python train.py --num_hidden_layers=13 --d_expert=144 --d_shared_expert=0 --hidden_act="swiglu" --moe_layers=[1, 2, 3, 4, 5, 6, 7, 8, 9, 10, 11, 12] --normalize_top_k=true --balance_loss=0.0134 --balance_bias=false --router_z_loss=0.0001 --init_std_router=0.0148 --norm="rmsnorm" --optimizer="soap_variant" --max_seq_len=2048 --train_tokens=283600000
Below are experts of layer 7 (counted from 0) of a mixture-of-experts language model. Rows are named router (the router's row for the expert), gate (a neuron's input weights, with its number), up (a neuron's input weights, with its number) and show model dimensions 96-191. Each number is 50 + 15 x the weight over its row's rms, rounded and kept within 0 to 99.
After each expert's rows: a language model's description of what the expert responds to. This comes from a sample of Wikipedia text that the model never trained on.

# expert 15
router:79 35 40 50 39 55 53 46 35 49 40 54 29 29 65 51 48 44 51 64 75 28 87 61 47 40 39 51 51 44 67 45 36 44 62 49 76 12 67 60 53 39 68 44 39 43 51 50 36 49 32 36 46 51 68 31 60 58 60 23 46 67 36 63 36 29 70 59 73 57 45 45 68 43 43 61 31 44 77 36 48 21 54 69 60 53 57 37 77 71 60 74 44 20 40 67
gate0:73 45 40 40 46 44 56 31 61 50 57 49 25 39 87 42 51 54 15 46 48 32 63 52 39 59 74 40 59 32 63 43 37 59 50 48 82 18 81 57 65 17 53 76 35 65 39 33 39 67 29 45 51 51 63 23 39 77 57 35 64 51 37 40 61 75 50 61 54 22 54 61 38 26 59 39 56 41 37 20 68 33 63 38 46 90 62 52 69 37 32 51 52 69 59 35
up0:47 54 82 77 23 70 73 84 37 40 65 38 56 53 44 41 56 43 53 50 40 53 51 43 67 72 54 69 78 47 79 34 34 35 50 86 72 47 48 46 39 46 51 76 31 54 61 68 73 38 38 77 50 66 49 47 23 56 76 46 34 66 63 51 53 53 35 27 65 62 20 31 57 40 47 60 56 39 59 47 66 44 53 28 51 48 46 50 69 40 53 42 63 51 58 21
It responds to: Inner word pieces of non-English names and rare words, especially Slavic, Baltic and Indian names: Pomor'av'lje, Basan'av'ičius, Thrik'k'odithanam.

# expert 8
router:62 30 25 39 78 67 59 51 48 48 46 70 40 61 60 37 61 56 65 28 68 47 64 50 36 33 36 56 32 21 54 09 39 33 83 37 55 45 64 33 30 69 72 64 70 53 39 36 36 35 52 31 68 66 60 41 52 33 55 43 74 79 43 67 52 32 44 62 62 41 42 75 60 69 42 24 38 35 40 50 30 50 51 76 45 61 62 44 54 64 55 50 31 39 43 50
gate0:29 82 56 20 33 66 60 26 73 63 40 57 49 60 65 65 48 58 68 49 50 58 45 60 44 50 28 64 43 33 63 38 43 38 55 36 58 47 54 34 39 37 40 60 28 51 39 51 40 48 42 49 70 30 46 47 54 33 43 38 35 83 21 27 69 35 46 63 20 51 58 62 58 49 42 37 36 38 41 73 40 58 52 51 64 64 73 47 35 45 28 62 54 62 35 60
up0:65 31 62 45 23 38 44 50 26 84 25 52 62 33 35 21 43 44 75 41 49 63 51 51 55 29 35 71 43 38 66 28 30 22 39 57 52 57 49 46 57 26 62 50 33 42 70 60 52 47 39 84 15 38 58 49 51 64 49 41 51 40 36 57 50 64 47 50 24 41 62 61 64 50 35 06 65 48 26 83 48 54 40 50 26 55 41 53 42 41 40 49 43 60 53 49
It responds to: Bare spaces and opening parentheses before numbers, years or asides, plus slashes and math markers, e.g. (910 hp), the 2009, ^{.

# expert 11
router:86 60 52 52 66 43 51 46 36 61 20 57 30 15 63 55 52 42 62 55 76 46 43 45 48 16 42 63 30 29 70 35 37 34 74 46 48 30 65 37 45 49 80 43 54 40 38 50 46 47 23 30 48 44 70 51 81 45 66 41 43 65 47 78 70 33 44 71 41 62 57 49 67 60 43 55 23 48 75 31 38 19 63 39 54 51 60 33 59 69 78 68 40 33 48 51
gate0:70 35 49 50 47 55 70 31 49 48 46 61 37 33 75 69 33 33 68 46 55 44 67 45 70 29 51 49 56 59 73 72 85 56 35 47 74 54 44 41 39 71 24 45 66 23 51 63 47 54 30 49 37 44 36 57 51 45 48 26 43 26 33 52 16 09 47 31 55 62 54 59 46 38 49 51 29 30 46 47 69 49 72 47 51 50 28 48 69 37 51 35 39 61 26 47
up0:42 49 59 33 54 45 50 50 30 70 53 49 33 64 58 64 56 52 51 38 52 62 32 66 40 51 49 45 35 71 26 14 39 32 57 67 50 43 40 61 34 46 66 48 41 46 51 56 46 43 28 75 61 51 56 45 57 38 36 41 61 37 60 44 21 56 40 42 33 79 33 46 46 59 38 51 74 36 40 36 40 52 34 16 43 33 46 78 59 72 56 58 55 49 74 56
It responds to: Given names at the start of a person's full name, especially in tables and lists, plus the word the and table pipes, e.g. Mike, William, John.

# expert 10
router:82 45 33 66 71 45 64 45 24 30 24 51 35 36 65 46 58 37 60 66 72 32 34 27 45 12 47 42 39 59 67 42 25 38 55 33 48 39 59 68 36 54 56 58 53 58 40 46 56 38 58 31 30 45 74 62 78 61 29 45 52 65 41 66 56 58 62 66 68 37 56 59 49 54 46 58 55 46 56 37 41 42 69 82 43 57 60 49 58 40 54 66 36 54 41 50
gate0:51 77 61 67 36 42 71 16 41 20 63 36 56 46 37 32 65 38 57 51 20 20 67 49 40 42 33 51 56 78 80 50 35 44 56 63 45 40 75 46 46 39 63 50 49 44 51 13 42 42 63 47 70 47 55 61 60 50 48 58 33 51 46 60 69 83 38 36 75 37 46 63 60 20 50 52 46 48 33 52 44 17 49 58 60 61 54 39 22 31 50 12 57 65 20 35
up0:59 43 53 33 28 52 33 59 44 51 72 46 54 59 52 46 61 53 52 54 46 45 58 11 66 46 30 63 49 82 55 38 61 59 27 36 36 59 57 55 36 27 42 62 53 76 16 44 36 53 43 73 72 38 54 49 33 51 53 57 27 38 58 34 44 42 48 40 38 59 52 66 32 55 32 20 36 68 69 26 60 58 61 29 62 72 28 77 38 59 20 25 43 59 44 58
It responds to: Adjectives and first words of multiword names after the or a, such as National, British, United (States), New (York), local, several.

# expert 12
router:80 41 55 54 60 51 50 41 27 46 36 49 32 43 65 51 66 47 66 40 70 38 80 35 72 35 50 69 30 34 48 46 27 49 73 41 37 47 52 40 34 55 90 35 50 57 44 50 58 34 48 31 53 36 66 27 57 24 55 57 73 67 50 58 24 40 62 51 77 52 50 54 63 52 44 59 46 32 72 22 42 25 60 46 46 52 59 38 65 49 77 73 48 32 13 76
gate0:59 33 55 51 44 42 35 57 60 59 48 60 65 77 58 43 32 46 52 61 56 75 52 65 63 45 94 34 46 38 58 77 57 76 56 21 54 54 35 60 61 20 55 69 31 47 81 66 46 58 38 48 65 44 43 43 71 48 36 65 48 53 67 42 56 41 30 49 70 51 53 74 47 33 27 29 27 31 65 49 61 24 53 61 36 59 42 46 53 40 49 77 69 39 42 54
up0:35 40 43 30 23 81 63 77 76 62 47 59 29 41 32 53 64 50 46 59 41 71 52 56 46 74 62 47 54 57 54 56 55 41 46 46 29 67 41 27 47 52 52 48 62 82 39 38 79 65 39 60 60 47 42 39 53 41 74 66 64 24 55 48 40 61 75 48 29 49 69 60 24 25 37 47 39 52 62 35 52 15 72 76 18 45 79 42 44 53 52 65 58 46 56 52
It responds to: Short entries opening table cells after a pipe, such as No., Yes, none, dashes, digits, and column headers like Votes or Pos.

# expert 29
router:27 54 41 59 75 59 69 30 36 37 45 47 35 30 51 28 64 43 61 40 66 40 60 44 48 39 48 63 34 36 59 21 27 22 64 24 75 28 67 39 59 82 53 38 72 59 43 24 24 36 54 33 48 58 43 32 45 57 26 38 80 74 38 72 50 52 70 60 84 46 46 74 63 60 57 18 29 48 66 45 29 33 54 49 64 66 59 49 83 80 59 49 34 38 36 55
gate0:56 43 07 69 57 73 64 64 63 16 32 36 38 53 43 52 55 27 51 59 56 69 39 56 55 48 38 46 68 64 64 57 24 68 18 56 69 60 48 48 49 50 51 61 63 33 48 33 88 61 56 52 50 57 62 43 53 49 62 47 59 40 40 43 53 60 33 42 58 53 36 45 48 63 47 18 36 33 56 51 33 58 58 26 37 58 43 63 38 70 63 85 49 52 63 60
up0:43 64 76 45 46 76 53 47 44 50 44 48 23 37 44 68 37 58 24 24 22 36 69 35 66 33 77 59 50 49 27 45 52 51 54 44 43 40 61 30 61 42 41 37 32 35 39 53 42 29 59 52 52 40 45 49 53 70 46 50 53 60 26 65 30 55 25 73 61 57 14 46 44 49 46 52 82 52 76 62 27 45 42 43 50 52 41 46 88 71 65 54 59 52 51 59
It responds to: Newline tokens ending sentences, list items, table rows or headings, e.g. period plus newline, pipe plus newline, ==.

# expert 7
router:91 50 48 50 53 47 55 49 37 43 66 77 18 44 58 72 45 43 69 64 41 40 70 75 46 23 41 52 34 39 68 30 43 34 53 53 61 28 52 48 46 76 68 55 53 59 37 45 43 41 35 27 17 43 52 38 47 32 39 31 35 40 58 52 59 27 51 58 86 51 54 72 76 61 57 11 36 53 56 19 39 37 66 41 50 58 81 46 60 62 68 61 22 42 34 76
gate0:60 55 35 49 36 70 48 66 43 30 87 31 26 37 55 43 87 51 22 37 45 40 52 72 58 37 55 38 50 41 27 37 43 50 58 38 56 25 49 52 33 76 49 42 23 46 44 49 82 64 31 69 48 57 45 30 68 07 43 44 38 29 55 32 31 36 70 38 58 51 57 48 61 38 51 43 51 48 55 79 50 57 93 51 32 35 54 55 23 50 59 67 61 74 43 79
up0:44 81 82 61 36 35 60 28 55 32 49 56 37 77 44 37 43 49 94 82 45 67 32 53 51 30 74 31 32 45 64 43 51 82 52 65 53 45 38 37 80 60 54 41 39 44 86 51 64 44 67 55 46 56 51 63 59 58 83 57 50 43 47 20 52 61 53 55 74 52 54 67 61 56 18 61 42 56 63 58 37 56 55 66 35 39 36 59 55 59 48 61 59 69 44 57
It responds to: The first two digits of years, 19, 20 or 18, split off before the rest in dates, tables and infoboxes, such as 2003 or 1942.